Weights of a small mixture-of-experts language model, trained from scratch on English Wikipedia.
Size: width 128, vocabulary 8220.
Experts: 128 experts in each of 17 layers, 32 SwiGLU neurons an expert, 8 picks a token, a sigmoid router.
Training: a variant of Muon for the experts, 241M tokens, 3675 steps.
Below are experts of layer 10 (counted from 0) of a mixture-of-experts language model. Rows are named router (the router's row for the expert), down (a neuron's output weights, with its number) and show model dimensions 0-127. Each number is 128 + 24 x the weight over its row's rms, rounded and kept within 0 to 255. Numbers have three digits each.
Before each expert's rows: "comes before" lists some tokens at least twice as common just after its tokens as in all text. This comes from a sample of Wikipedia text that the model never trained on. Tokens count by the router's weight.

# expert 20
comes before: " the", " a", " his", " New", " this", " B"
router:135161108121135111104163111158165091113104157114127110135154135113141160122131119080074115121131131154147115114140116092139136124113143118098166148144154100111133112043173146121130167157109128165090125115146110156139097108130117113109149130147153132107086143108140130141136142106097108127125141107108120166146144164112131105153140100131079090163120169179107150114113164138122141181127
down0:162119081147095150132102170138141148145139147137138096119143147106146117135129115151124116127170145130078124152133083094158121142157130102114132141126120122143112134149094124179145102118134108118179075156118110131128131146122150168155126151089066110109122131124125134152150144130115088117174150157103141089115137066143132116100129138116116155122112133149141162109160084082126153183139
down1:132122102116135144126145178139151159134123130166137117178088130153130159087102132138093130121147093140129114100151135144162131183168123147149138145163102115127136130155143153119116129096117140134127119084181134089097116123142131157117151136141149124096101111179159136077167127121111121092136070153117107155114108106073121123146142145156137119119132109171162161085152121148133138146101
down2:097086136117134119157104130097105110125113120110129121125107099114076126122160076138149120111111150089121112127114123148157100181101157089134123123169124144140091118146164126138155107121162102112114124098129125122145116183095136163120114144131121099127118166129134147115145134149083122132139178114119138132111109106169126188075144113105140130164149111123105115081131156130085176106163
down3:117123128143111150116097106106111141086072137145154113142130089183134121119126166151144184140101118131142161146133141155130151084158127132079098114075149105138087172098161146069162143106104162165124089154127105107138131134148130118128110144146129099110125109142149151153161124119082136098107139140120112107137172118121107120150124095154132099129144124149139111122076113133149103146127
down4:104126122103143106147118125101149143117149095088114121132074104128095151150136175105106123132122128100151108124154105148098104098088134083133158109104162126139117160148120116115133129108117127183126120167128145145093152143102101142133147133086117128126132141162157136127162081126083171176142119131125148145132068107114105116133115145120129137142123126076119111117154118091130207101107
down5:110127104122181122159140166103100097134099114152135137136096097122151101135099121144153144118102147194101184183150152162131132096150105126126106156099117115142114152116103090101134144125121114118118143145115145142184111162133129089154094122109108159088136089137113124190129145135120112095129166144162120106132077099140144147108147120099143129146159175111125120116138119145119115119135
down6:124129108127129143126116125132129127111103131140142142112107109126175105104133148183163093141144108145129141144134099174134133037171120119193128117110137102114105162121125128130113124138135134103128144100159125108086120134129159143120111117082153102088128121182124138129133080148145085161108122113110133182137160147144113126125124115149136113137086176100142068115096124145134152151125

# expert 75
comes before: "\n", "-", "|", "The", "In", "=="
router:180128132135150114174160132113122132154147122127136085135136174102125164134167034136110147136157149127132135118143116105131153129113139138116143178128094105165160075066138116107098116125087086135154113101152122142119094142133133122124145132115156125125102176128128161126140118146104159108142152110125187153134148166135141118141149123133126120182127134137124121142096116132089131129112
down0:146165121129129112121117149150107117167165073127148115110116146113175138116132144132116158136130124135122151141185136157083103162147140173156136133145116134171103097119125121084119090150124098112151107102157123147162149126149111146109119134091106092149110159123075178086155135089118111124117132092138129109166131103115167141107157147125136124128141094183148111115167107168127135130107
down1:097155128101176166109180137125127110115109139129134128117145157118096109138145146142110119114102136116162140132127118088094107139123116107129153101181142145117170133119124143163116084104098080145097095130118117135186126111108138133114165102143140132073128147114120137089102128105080111095127137138164113146120097112135119143098129060143151107113071132127105113139156183130111152140131
down2:157116110133181157122126105180175116131121151111167093126124120136105136140143132153121158121161068147138102105123167122087111074141134099100126092139123131180120069125125136123134159131163123086102129184157130096162113165116118154137137144119131155133126137116117116082148142099130084167135105111158120103146142164116109155158121112079124144156137110136137147123126127133110122141106
down3:198127104094145089125144117130135091140129129119093132116056138134132194170127105114132155126146173147139102118126156143115100109111146126135144144113163157131146103134077138162138141142096145115100133076126132163110128119139122116168115149131125112122091145143168138133144119141133187113109135116117137111126105149102149127156118169153177135129162091078144119157103157138131121132111
down4:105131132134125092165149166118199088135116109140127143103169129131140145108108118085088169151116122131168153118132117079115139111134097107131131104154142114121118160140141173117112134114139146173134107163152107164109151134156156133138145168154109108098122175140158091129143122136121121113131121130142081114182173128106124093131139137138144123154146084136105147176134137132087156135092
down5:135119080122090091124091133112122109116144129116132104115134091149127106127120083123156116130163114160071156133141088056135119179119156109104151124142133146146147089166146144121116130155089129076169143158126102130111111093168108146122132127103133167139104121138138110137176108109119099167112143135064168118113121122133112128155119105145144172145139128152132107137131164132118121112151
down6:134109091167152146132166147152129135172135080149151103072131132134143159128120042157140136147141119096128103105153123119170145107126148104152093134141109131108125083131146139116166126124132127121152100116158125131167132146119150110092138120137121137156171148095089139086131139116136085166167116105117145136138143154125137112167101156114085129109112188134117148124119152114138092132120

# expert 120
comes before: " to", " the", " in", " with", " by", " as"
router:168139115092156108142141104132151128132150153109149093153195127131113139153147106114112127105127125127138138083138098079155109142126135115115157127137161090143152120086098142144098144160134122125095132139150114116156124114195089147135131142110153162159105154107122157145131137085120100107117162129060136120136131174088115140111109100120141176146127085123119124120091173117111150142124
down0:141103114168154147134097087103134092140139142121156119140161134126119122113105071140125102154068144113110113111122109126124099136140111146113146142177141152126141155118134128121096124172147158128144110171161161149110107159114137132156115096122139145151094103158146135139133099111128161071164161138086127129151144148157147165101087125122152107072099116117133172179104107127131130131102
down1:137123173115147125106106140168147126171133142135145169091155136151188132111126134115107155123149140127121145176103109169111151094122110104129139102098128143154094153134170132129121152117129129112127101151136107094113092150077127172074096126129112135107116135093150113172168146148086142137150124117148091175112142133108124143141153166126115128146098131085141099100136120141156118148181
down2:089128067115137140178133122123126121113158142097101101118093148162110141112159120116123100108101111085140140142135163157129154112143115150127133093090096107174122103110131106127086132101150152124160152144135135134168154131111115140129132128140142096101139103135099151113174126115131078127088093094103093164174122086130110097086161115100131137095131126116130150154177119122136089126121
down3:116134089086138158104144136132094162153086167135132129121152158102143117174097103143158127139132106125132108153161134121116148139112136104126173123109132103179111092088144109118119139123135087125112126106136143137150129139131138128154069135153082113145140101114137115119075139175105095100151184126101183106148097089138150112148143143163107133141119156164142097157135103111133109146115
down4:134093125110093155123132130182123152109114126126116111123098103135127092140137167126134119097118151116116122095143126120114110099101149182095178102092155141132159121172183153147182174115145109147147154145141130135135150091104147116128155148135125148132135122112123130099161132099135114136073087094187088104151154104119119139128132082175099120137140129105121130145122128114113092165127
down5:126150106187150109103119141148142149138129162153159177159084126082141129143111123149086133168150136100166113101154129128098116091114126130137117115148129110131159116150088129146155135120133123136155145156159144152109108088130169125099124144152106101129103098125133151171162131144097149109148146127101117105105098082141152148117156141102122165112059118137087139088124148141130093131161
down6:117150150174115117147144166114183131114078175104090145123090118109150104122126112160064135131151124125115131131142182097117134118138121145103098143125125102135061153167163142166158154104147161158121152128096139164137128119142153141128148102138103120118114150141146073168097101129124125136114124134148131141120156120104170103130143115122126129115114140155087140146097151113166135155158

# expert 59
comes before: "-", "|", "\n", "The", "==", "In"
router:155146128105126098172152113125157126166164121101115102155152159109140123102113073120099101140181158140116115120126120076121141148107153103110142167126096139113172081114157163099128136141095088112146096141115123141094089135141154124121116142170157135127117150115124141151158125130101126084096169132138168142142119142129146126135128096110125180184142126154115157126128128129108119154176
down0:115128151142154124153133136113121138144118115093154074170122115159120107136121141135150138159179148147090157126111133179143159111154110185112137101089136143158091148153126115135124117079121116129127118146140099102127126190149147098088148107113121134109138135175105097152082133145164125128163124120126104098125134106106142108137141112204151148162096091122159141123139123154130128141158
down1:150111093096100115136067118132118129099101112129091133141104131122137129152118124136148108147112144128138118092108096156129114132120140173143104111086123173161120090124112124142133119115063127131111118130145132120080103132145113129121128096150139124129127156171155110133202128190108144138112117109088152136157110131116151113127098149155157126133106124159160147154090186125099065124126
down2:133112118135169119118100142147149215132139109126135112118146114140119156109108067139143145141186140155106107121144127144147131117140184134133100153144140120133158147139140124129115110140095151071149089152100101152090121170143124106141142129167110151154153115112102089105138134110153096145111133096114105125152108157166104123130130172124167149183162145109130134130105126165130099134125
down3:120152125124110104110147109151099069137170121157114114139101090087151140126150171138061134125130089109131098159137124135115109125133131099134120082112124112151118113113094173155165156121127122121119092152117124102172145122177136100092136159163115121176097161103102157108123141121163132127132121146127118121135150156118121160135181122108147151106168122161130141114129104143138124188153
down4:157124120109195116090134148133140087119082127154170097150086148140112150091119145082135131056140112140130086119131146124167137181111117122115144098140108095125111178144165134106092175124119087123119120112099116152121115146132108120106134134143096127126143133082124121129112112118128097157102079121128101134166135138162117142147160128129139108126145139157111138128133150095156084100123
down5:148131121091148120135112090177201128124111157137115137096099146112077163126107173138157114108102106108152102110102154109120162105152147158128096165142113118140109172139123122142152117158060123132115120084132146136141100145124089107126125121112098133113113102155161135127159144158146167099137141119111103142150131132119161099158131130111108121121160119107159088131096153141102096087130
down6:116125153183128109129130123135157226110149066151137135157149092148137129132121117137125149117122152130105091122097133110125176115158122126119146131127126100140150120143131129165132108105109122177110129152132141157125150089157140155131114147177150134130093111120139143169153132127127130101119111155140129135102154097150090171109073144142102138125088107082118147110124139095147164164129

# expert 85
comes before: " to", " a", " by", " in", " that", " of"
router:150123106124152124134142081123124131143140141093156122128113117079076128134178094125107122121135104149130149148157113130126142129126161106146112132190137104136122125117188199155120142161102128120128144129128159143135139162147133137091167128138121152132155137117170141176167165114138147090107125147103158141148126126139147168126158093102136134150151092143090103131091158080094142147127
down0:142171151080132073112157126143119121154121121113131080086142182128070097117152144144102149104139117166145155132155148131118147128110104075149151119118154100108124139163109136132153121125176154129124169117154128131076134136148098133138131091150105164119116094088137100165136101125109126101120126128108138084121095136139113134120097085112171148172106119118102119138129150141099115142142
down1:118094111110129110117129088144135102141167096125117160110117123110160157151111124136115139185106138109109146092139140109134125130152124116159144113136135093065132110140114179113125137095165101142097109153140124129102150094080130118137130118155138150110165151142123147121099092146153114137167114142128080140113115138130176121068158122115174110187097108163118129143079125154121153120105
down2:134119129126127094125155120090119137128135107138088105104162111129103126167145126135122122117186137125095140118161116104132142090083147153141078162135183132114127117152098153128087114114069153117141129132108103094132169149122089119106125105139141091120099077105124133135099099124146126143126108142144100149124125131106196143118141135091083129111125138135096095157165113122154163124177
down3:129110097097124159148134117168095129098096126079159160139135120142121137183142188141134153093149133128127123130149127151177124123106119118136155150106166120109146119131132132140134148148140127119164119133152082128162138123111164128097065125113074145165133131157057118107120172128092136165142138104095105103127146105141127118102142139134143131113173090136115117109146107178134107135140
down4:122145122114112150169131135167098175154123145130150135144124147126094070145132125088173098081122142131099138096155116102098085104129126147109129096114114107102107121124139141108101112123154126125139104116105183166147112141145127137097150143126148154145129127088152182122156174123128108162146120154149142122135171143150130132154192151074080122128132091115113142104141110134126123154156
down5:095106087141145121135118151076164149080157160178116118131133149119110095108131166135124136131117171121127121093160135189117154143145143079089125148124126134121143128183117097155129129158123160129101150138100160148158057130136106162128128148144132148090140130129145143155143151154161137130134148127150176158140170102120144132136155181151141117118128106109124132133107155116117140144151
down6:146107157123131131118133176136130117105098109137153142159153126137111157114154136128169128159162090144102113125139109120131139153146075138134153133160158118134128071117119162157119135114120088114105131153162144183140152136186136130141173137118105157154132171175094170127121119130095129140099112137169178109134149102121127123114152126127113086176162149146097156128105128167136154115149

# expert 23
comes before: " |", ";", ".4", ".7", ".1", "0"
router:107150095127122102146133150170128135177134148087146139104168118108114117151135107144135117103124152135140120140110117119132153182136163081130140135189120110137136088133184125112115129179138136121131101141128136129089152098169149117130163125132152167138138126121161153148113174065112136153126152132133136144153099103093155099123145124087120152157138153150078144130118158125091108154092
down0:121101130131121141118113106120186114167169138119096133089134132146130143124173158117124156165154128153144154154125110128184145160105111093144118125140143141119125129133161133097126165152111159110120136081105116138121130148171115139135118122159142145108144116077145157138089143162131157126086164180099136075110119139100133172107123094076119157140150176125126122150151133110170145133135
down1:124147128177118135176154156155140162123137147159134114166137105125147154131128094114148109171158119149138101128134114096102135144141079094138174122110090108088163099122124116123112153128069166164142106128171138104116131093152158115151149120118147183125153116139130103135114129090135094143104125119149105166128127101151144103110128129067108163153113146148118081131087115131148130145125
down2:117093133141097134183096135131116135152081132123154117101126142127153111090173151127133126155142140153102135139102117103152103132128102146146096114159141093098102105157129149117104127135134180127121131109151131130082115146153151127108092156120145162096160073128107113114116161125124151141115152173134150087170117125129107156114147186142105107139151098186147117129143103156144131139187
down3:099157129095142129132121124150146137110146149125124107129167095132144125102146129124134171123112123161069134142145148126126142110125138085106109137110111123165113108092120142144137106097136125132101130114109110108186087122105137126147110205124104145125139108076144111094183095120120123138119077163108110126160111124085116109124143125081169123155150142105136078182136150164124112151112
down4:102132101118096154125140132126109127172139091092143137208086073125104145135141116134110128116087168121145172096128140124175132108133130143112132121118112124138117131106182093117134160146094148089164101112142090143135122104123125106121096121136142135116148117114138119118150147100112095121123169162100147125168160150127094087091123165098138114127095119156131148129152185126117112154143
down5:115155110151098125134129132143156105102147123186116168111120119107118146135129121154124091135125111094121125152134158161154151165161136155108126162146098178146128110138168164091153147133150135183135119171099146098147147096135114140133153126162182077132073118128163133118126124108109134140158163102132144093106158118124144195110137165115114147123151127141144130167139118159132128152129
down6:141149129106084114171134127113136147085126100142130108096130158153138091201160146114107137106129114138141119139147143096164101103075092107134085154127135098150166126163115135090119103105136116143112117089086118113143137110160094123121127153163117121148150141099148149088113092108162131106126116159146155125116153143172115110124095115169138114144145136085155112141159084139109136121101

# expert 86
comes before: " the", " a", " and", " his", " which", " their"
router:117144083151150111104180113165142126122140172107178109151159127114121151163117135090084163087127132138137116114124150096150118112136123106116163154116100127155141153106143139087134169186102134141089108123159123123131108136153111135120153124134180146137138134101132151140117113117122157105115166118122156163145115152117149114163110103112114117149144127182102154101060127144124094143093
down0:083110141127115148118154153113140132121118143129141140165103057124127138148100157135133156150108123166097104148122098105135098112108094138067118135148119124130131124158129133164136144127083126101106111165124158162097167104125133102110132185159106143124116119147141127142101144150141138150081096172146127077081107128156139168120120136161182151125162118097128139116163149133104121153124
down1:154156083099153133111111133157160138088125125149128135127125131145151129134194123105091118167114126147133140136165145117205135128131118161112148136137130155103143085121105135140153138139121144144075100128087173174153094153101138092144147152163139122154147138141104119155128140156101153110117136131133148128139143138094154104076111156139115098085165107137118159121089159108139117155120
down2:135081133089120158131120145151106145127154148127146167141093110144114124095171112140149141096121132110161073136183103160092178145146092153138124107159128120123113129154124170124090100116170134089113115120100147138109165167080142104117079099105089123092119132122129138146118130124115138121117130146102104116167127114138149121154137114120133102102171172141150118131136122184126145092130
down3:109144151079176164108099100151106155136143114119098109100130119145083155152120157076157112116103116131121164161092146093146127105115147152135144149173099137122146155122140091133145140070137115121156112152135143140117137094146185100116140145120131137148111115136121158133123129121139136120125122085155120121121062142125138141180134131103142115107194121144172161149127135119161096138129
down4:105150137089132133098138120130139091149137112124108118111134112138127121150133175128141156119123139131130096124122154112116115106092153117142149125107144128122086125140103129140138112117122086109118143181148109092110130140098131129100102140122124159110116126129133112150108137081141168085132128052169082150140102113102175130166171092149120080141134082109083139139124142132044137104128
down5:150140109172177113118125141133143106191170131100126128120136129138146161094151129134113111104099106123142132179134130154129141172177118104092144165188125125117122121144151119109176143155112156108108149132178113150113133119155164146106100090099144168152124135137112129145135193147117104099126138107120102103147124108116130116118122164138129117100108133122102148118110182121163110090156
down6:122121081152157123144087130124147164097122125113133130124101174143156107155099104146163107126118120156126111117114160135139113118133124088102107105117127144147114176119122097066112097170117195156166117111095127110160131117123167118131116166114149141132138101096149123118132146148154118113181144157117157146079124112102120093139168128162110105111133114074158153141158131131127105104143

# expert 61
comes before: "\n", " ", " 0", " —", " 1", " 2"
router:164132080091141112111131081157112174150136164106138074092159157116089112107135106129096117137163145150125124126118159161172132132098174123135145142136134114126185090135164135143109142195095142123116109070126130136116069135138122107120134091143154134142139135085126131161145156105125107123114171122123158102146111119149150143141122133093142136157132139099129129118128161128123150147123
down0:091114141113141123122114144118124126070093124109156136082118130130164093124130158113149148153131155142123158147131159149138192123135126131107137107098124143091130098136127160123195084142136109133115142161118104151181108105146143119118134130131136084121115109134099077157102141180115101125132135187116117153133082123115141110133091151114133136107115138077137124155118175126155102119096
down1:143128150163120112151145166122115125130134129117153097120127140137118110103142149111133130121115116171116108113160142150101113124123141112142156128146139125135185153155122161091140137115130152140127126100127136131143093122140133151153141126177136157173079151102119142103157147051140085126128144170089119141092144173127151126117109134090135114175166081125118071171110109145122114111068
down2:151146179143131107112139123146118146129113103150116126140120141154138124087135163135153111146162104088129112146176114142154127131115141116132194091153139133131159082138148098118109143087169111129136143160126132155163123099162124129107155118131119167167144119120114092099120118147134097120082082080124120140192125109117107137148156095119108143154113155159125125131109145097198108130136
down3:087120187122137140127152094136127131164169129176086114121141128133121123149120155127127119093140111099125114085053119147154125109114147163169154136131174107154174109129132113148120132135138139148130145152120143126115139075119139129123101162121094084185137148134136141139134112137129105110108111149109096107169099105132130085105144108155163167154105145123110133160122167109167129157127
down4:145118141125118113112124148153155085115107143102119102080118135109167163111161148143111170115166079144199102157139109151115150129157147127150112133141128122108101133151116156078094114112103140128136128090120095118131098140129107106153139165104097108116128135099153135147105140168149118154152096137135095131124137114120132091170098172147097121078085103144162105165119143116098115121115
down5:132111138139115125127117144168148114151123113175147136116145124092156131096109095142096151104160151168146143148129109115137122144076113116157110098157092128108160143149083145114136138154143113135129130119150112163164099149160105131161121088103148090144170120119119155121132139115139129089155126133095105132142140143165118155108130107210085150128126098140139112137165106107159094120065
down6:104138103121141124110135103104131111115167111093109118129126129114106105150094115047133126105115129092156085113108146093121138133162090104073136142177174110138073120101133121145120119137121085141126139081123152124117145131141121147119101146147144145113107137070135089093128098177089103127108140132103148162134103128096141106167118109134124152163120129132129104112081107107153124112129

# expert 7
comes before: " the", " to", " by", " in", " a", " as"
router:160133108105142095127175106130148143161150120098104138171154121101135127161159081124084137122118088192129144077120119152139130140114135082148133159118147111145159154094128125142101136150124142129115109119111123120157130107148084129132131112102146168144107124096155161165128151096119155079103119155143152134132112149104137153163140061106119167157123117130110134125068143121106129124108
down0:105125097094102122172136120119068126123107120135102160124109113127145126132140080146124117121124124093095127090147101169117151132131133134090105104139077113124134132096152090159106094142123084101137108138095127097154085175117113124149081115170114149140111146154119126130117128116128130081131151143114148174112179135117123126131166123101117130142171113164139120115074137153109078125154
down1:134157166122109106115104124130161118118133096130145104128149122140129123074147108080139118109114157128117153109165116144151138167161113149130132105148142106106141101097157119109096142052109134128136147132106090099153097126107173109151094137104122121135076144077148146128159131087117150151143163109123134102145176129102161144142124127131115135138131076128156124133102092158106095168088
down2:114177075099114129143121116182142177149099136146126162112122162197147138136087138105169133103113105152114119090189108125149118119125133109126134145110107130115127175126137126139125087118089142113124128164123128121156142109146114143121144127135131137135124083153124116142147113147109162135120124179141111143085103165138111105134121157159144140176147095128162179147150104133155160139156
down3:129157170114110138136147116109129139096131124109145104100117162164138100146186119147101112142078147116118169136124140135166153103125104074174083124124122132108143179148129119087135136126162173100115184109116115154124108133102130144157148133132129127116150145119159116165149166115163163086133087124128133145072130112125098138135077117131155129146146120112131157153096119163119130140150
down4:126120131111131130137172130132099145157162134159145103131097113116076150195116134119129143145111108158140133098158066126130148132102115066115106138080169142133159150146062161123127156121126147107128161152109112143116130106103156144156124126127120158156108135146106120136106123122146134068097103156158182153124113138127171129127093137087128118138143116111131092117120160096110118141139
down5:153140128159112128110114126095153147129139122170168106122120142119143136142128152072148155098107122091170101152144081119105118088131136158102124156138132167134095143129110119061147132110093134185120147119112160131085102160105141158089178135110159101147110154093140122131137113113123107114103120101128106127164139155136110127161085139165074099135152147158136128119114113118155112129136
down6:139158129145102069130126066134142115156158137123147085094127076161144113139155108126140136113145172155137145135157114136132142060124083156167166138147126139141136126174099113125117125151080128142125117141109100133114144091125098136165102117135161121153139141168118098153086147152129149149110125143119135137159137106114112129109136105150150168161111136158109085137122122111127148077160

# expert 99
comes before: " the", " a", " his", " this", " their", " an"
router:159164100154135095117116098169183103151134131102158119115171123120139157151144115107087149127125118141162150099115154127174113122105146089090136126119137132149111141098152138135117139144072150131119107125169116169120112137153152122079124154162156145143126128072148158164109152133125111099124140147097158142181125120098153097158164106127118144137136129176118111128098136084102127119111
down0:122115123115123102168117163120138104128136117117179125128103126117145128118148144145151123122150148114108120133130131167128125222109178074134117128110105111098112119145145128156162124145125079179100150088148117093132134124093127100103145115148118101133105144128150107108155133151116132115139132152102090133146145123156139170122126137074097117133179101092103187101130136160115153143109
down1:174101130120123127127130121169112067113135160101115076112122092102115122156154199155107150158164138115124085087111133079126117109093120147122114088069131164123147155171118117142152139109126106166108135106131147127153154135127116074144123137094116098163120142121111117114127104111122112137122117141101111114121094141143133113125106092128151126160164156100103140148104170109145143136128
down2:137109183130117160105144140124110150129160121151092143141129147100110160117127150122160128163132131141149115119104127147095114136113133132114135141089127146141152147092143127152070168127142154136161152119122129128097132145082121193115122136135141119132137109189149103135131118128117141155159142098172132095153115125119088114135175091149099165166092111145111070165112147105119186117116
down3:134125117142153148126162128172107149132148101126140118112093133174099150081141130119151111161164142153087108123136089111157153149145141122123121149152104133077105094129122127112125119129116136115116153163131147127076143077109132154115118066124143128127109188134104090122115116136125154121121128107135101155098152135124129137115101127066154147172137124185096133094130101171149148151159
down4:130143086134130141155125151106124168145112056119089151086102130133119104111159087156150094127125112089159159099129115142115117135131195115165124158141128135115123147135141091117116093141193146166145114104130151114132128135112146148170162125135128130101103105121096126158098111095075150149145165124135121128150151108147132126121163126123101126160150109179180125127123110141140112104124
down5:137164148143117143107141094086117114097181112106096122123111153130116116098135111133130107134130109143161152135140149148111127121120145092146111157068116153140162123109102131149109111118153125128089125096086146112136104136126132084149107145100168140085164109100103137149140089116104124094171149110139140132172100184084129069145127117127143126133110184140130113163104090100109144126120
down6:161102151138091150121143100139146129119180145128139144132121167156100138112131145097138130148117170133122100142086142126117124108122109132106118127136130121147175183111143116128091162130139173105155098120090179148108096095093160109139148138081171142151146091094151151107144098099128150155122114110118119096148127097080140124099149159141118136124133185094107165141090120112124134140101

# expert 34
comes before: "-", "\n", "|", " the", "The", "In"
router:147137087109136115100100089126155135162161113108129071136135135108113151094146059129119127124168111161161122110146109102154109152105106156097131137114128137159137103131134136110123129127099107151118079131133129146107079157174122160131121150152159129129090157108134139153144148144081106105162127153110173167165146144083137120155166102123132136157106149153108129113139102087121118162123
down0:144113126121130117154098171145101133076148146156157142136153133106104097126097130109128116117141093180136096123148118102132111162142123108133097152160166130151094130118138092090116121128113134144117123125125155137127121116175104145147114145080139156158144117129142172119152101144123113170150168180159140123146125109145106092160140138053133157116108151178108151166148087095123139139120
down1:108163173111143083106123121149140103163123124122119074106154117112096139097152141093078162118164122126124142159175134131131149135137073154140134170147109112109081092131145129122131065155133145110143088121153131115159123156117111120183151142127112122133107144129115136153153122096156133134108129155105138128102140122149164163142127073141159111143157161109119081127134107150118157147114
down2:092096114067145160156100101114100113122092152111093138114088116106147109118129130133135100139129125144107131102150139142130114116152134151131120100122097103084134130165112162100142123134122139138130101139110149170150105134134135149162141107117126085111153168143097128136123169133100145094106166124145085140142111115063143093125102151123152142094109136153158138127071168086147093166102
down3:118154081121169170124148118134103137139159103121086139110099093148130136111082115131118129151136099134151135132137069156114093104111143140142136146120149131121086138152140120165148131087148186161127115135136140147135081150151135119128149146123122128118141116109169146179140116181147125120159094201117138192140114132140132123131163146149117112124112133153160119094139110090149116088125
down4:122118152134150160132104131161126182130135138109135136162089088127085156102132141139158164116109160158126171113123125088156104167134132129098129092168119083118199149128154113122104146183132119092136095176126095097115133124102122144112124112130143113139165164154115104080139114127117112130142171099165111113143125137116116154125098140106105162159154129129141151127120107093137124116151
down5:115168122101144105117092142142122088128115106120137135107118125122113164152094154121106142067110147165136115129106132139155064158121120082118144149183116090120067112141131103139140097162128132146088113155171148128128113123109169181156183108136119135118128141120124121179152125101130127135122110125134142126097114090110116156127150135108136114145122086125103152165171116134169134152134
down6:144153135102089083149151098173115120101127126128106095103111106107091140123104142126077115115130101133174161067112133098138121149106101126166147074122123110143111130156159142171172103148131141149120113111142100167159122117123143122144122122146151095104152103120117126161137138097149102099140107145095199121129116144099109104107151138141143129144109136091107157183145131128152104121118

# expert 101
comes before: " of", " was", " in", " and", " is", " to"
router:123158133125163131168158097149150098172151163107125136114145140129131164105165108117125110122125124126161125085113093108170131144124119108094179146165133123116156119115171142130127165132122119147133139140105134166164107152136131140142129113162147126178127185151136155139147156164094109111163188114143123130150134152130110160126171092123126170151172154108118158092110170119133126124148
down0:123086141161162117144166126083124097105116075110129157125094143103123148135105121142098097140161142101101127136154105131143112119139158129162114127083161098139102098135155133188145120120098122081134128172134089106117095127097139101128121093142096136106105141125176118131109131114144150118147109130110124126170112098135141157127122118081121148116113136177140143103150063159098137151161
down1:121108094161156131174110139136136143116099114142120146116136109173132159086099088115113131124150161088117143122107137114128071096144065125087097124115117167132139103118101120110123131117134087130122137108142148138118134144132131146174103107112168112126119146117107148084147079102084098174154145121139123123139092181137137128171120123116120135119124155079159154156139162120169110144144
down2:163119127133133141138120119155120120130145145116092071097181097121164108118119061144090078148107140146136105109154139151167145142104147136150156125126167134117117108140120118099127112162151140128139121155170118124173093147153131157152146138127131167158120123130119136130119115131112185121155126093101127119131138119079103103139187085076127088122107098164125109119144134117132101093144
down3:130142120147110167174140127108125116171116159124143146177136123132097149069130159112146117137141159106104104134145110111160130120124102135146143137161116126112175146165149079146099140118122100071157139156098104134109123126112115154122081133123120134091152124122130146137093127156132098150125109144120161151188177135181117136123126162128115149169166142161094128087098130102116154140133
down4:136145139125118125140150093156103123117141122104131101132131109086150108102121091161146114164145126115129119157091143131138115167109098123099126144144108101146110119110126134138111169092122131134122129153130134122124108108083139104093097132135142115148128139126092176126087138132082116131109130152145126056088091129147140158095164114124096187082176081115110168165151124182121129110121
down5:111166149105144182144151155133110107153114136104114130118138092136120129136150127113134133115087128170147136143075137115168094144093119102125171121148148116132103154131109077144110125173083153093088127162129111138120131127106120134109145091174122060109164189151105124105102133181140120131131152104091126110132116124140146132123150142123133167118139152124136139113074105160142132105125
down6:082134141146141158155170110124094150127122146136155127154144130107101129136111095099120138168139136127134137138125112122165139104150155109147101119101098090102124140166092119177110113137163136104151118133131121089117146173147147137156155076175139109137150158128131132155090114147134106113098179132143135132086129136141138127119138127117081197118166132115117169087145097136181115107102

# expert 115
comes before: " |", "\n", " and", "),", " –", ")"
router:132141120151124139183124096154133090157125165134139139109122160129117107157135082064094090112130141145126140146116156125144139165107143133099149156158143089106124113087139170129127159159142124176083131116138150146122122134125141152146151104122140121145103152112118148122121140112115151109124214119129151124141129175140117142157162083113085158120122175111105154113129151113092140156135
down0:099115133133140182168142138100088134101121130090149090117125122141121135121103142112090119145136165165070141083084111117147133111119165120111152079108162098131091142105116166183150142102111207116127147103132133165112153131127092110135124106130124131102118155105164148147132095110088125131148147132109130157129146107132126137117131148134135127112165103109141146140111109124087102172143
down1:115156147165147100113144116150153159112106125119118134099105084135113133165150136151123119125137154065150115120124108156113094120127126134142124170124149144139166121102152111131159146159107189092128134089160155139126155153110153123095168092143173137136097076082094098162121080150131118110138134130123138159103110126117164138102132129163117136109154154099135105144113119143143105173166
down2:127121113156119144161145102140133149159133123134087110116157132176084132125100137137144124109131176197121140137096151128137116184116152147146120203140135135145095108129157123131093160152115090146162092138130131129132155141123108122150227141127127118152132141114133111124158147146136135164123157144167140084118107132118151128096154121123145131150125103142110161087144139103140115146126
down3:100101126129092153114107130085127134140135171135159128131168109167104107113118155153146122148132141122133098156098117094089124184148134156142172134123149108121147104146122108130151082091126141163121090131090149124120113156106109105142110136126123151095134127121155139121196149133098094150101155114127104102117171124084111154110127115125143121082062130091141121153140112087152117118152
down4:148140132162157139143134146146116100141147109153137102117163154140119124129118102135125134098126160070105145145140127124132123163122133136132135130121102103138105129134135115117114126086133116170078082090098135049126101170127114136140126144142135178139078075091136131108139137145144140162151095096123135173125103141135120105117120115078137131133125139179111139110108106090177167150089
down5:102103155120144125130132151127109143165142096135130194128159155127120163116120129154182134132132107142107106127126142146153130220135152144099105122118140125155145146149134115133145156132099135149135085121134099161131132166156147121149079125148143134122132156113100128120112120110158092109165160096126139128169090101117104124052113133127128161162136156130126152123136124113117081106174
down6:121142120134155133115142121100119149128157092136136120146141148105126148105147200135165126169136142052152127127096126127152122132105130123119129117125130167114141175161091141181079097119136121112139110121151130156102137122114112107106102122111118148125177114109116106146141145101138130082115123133104136128116132093104133098111115130195180140126098133145123120153142103132106213151127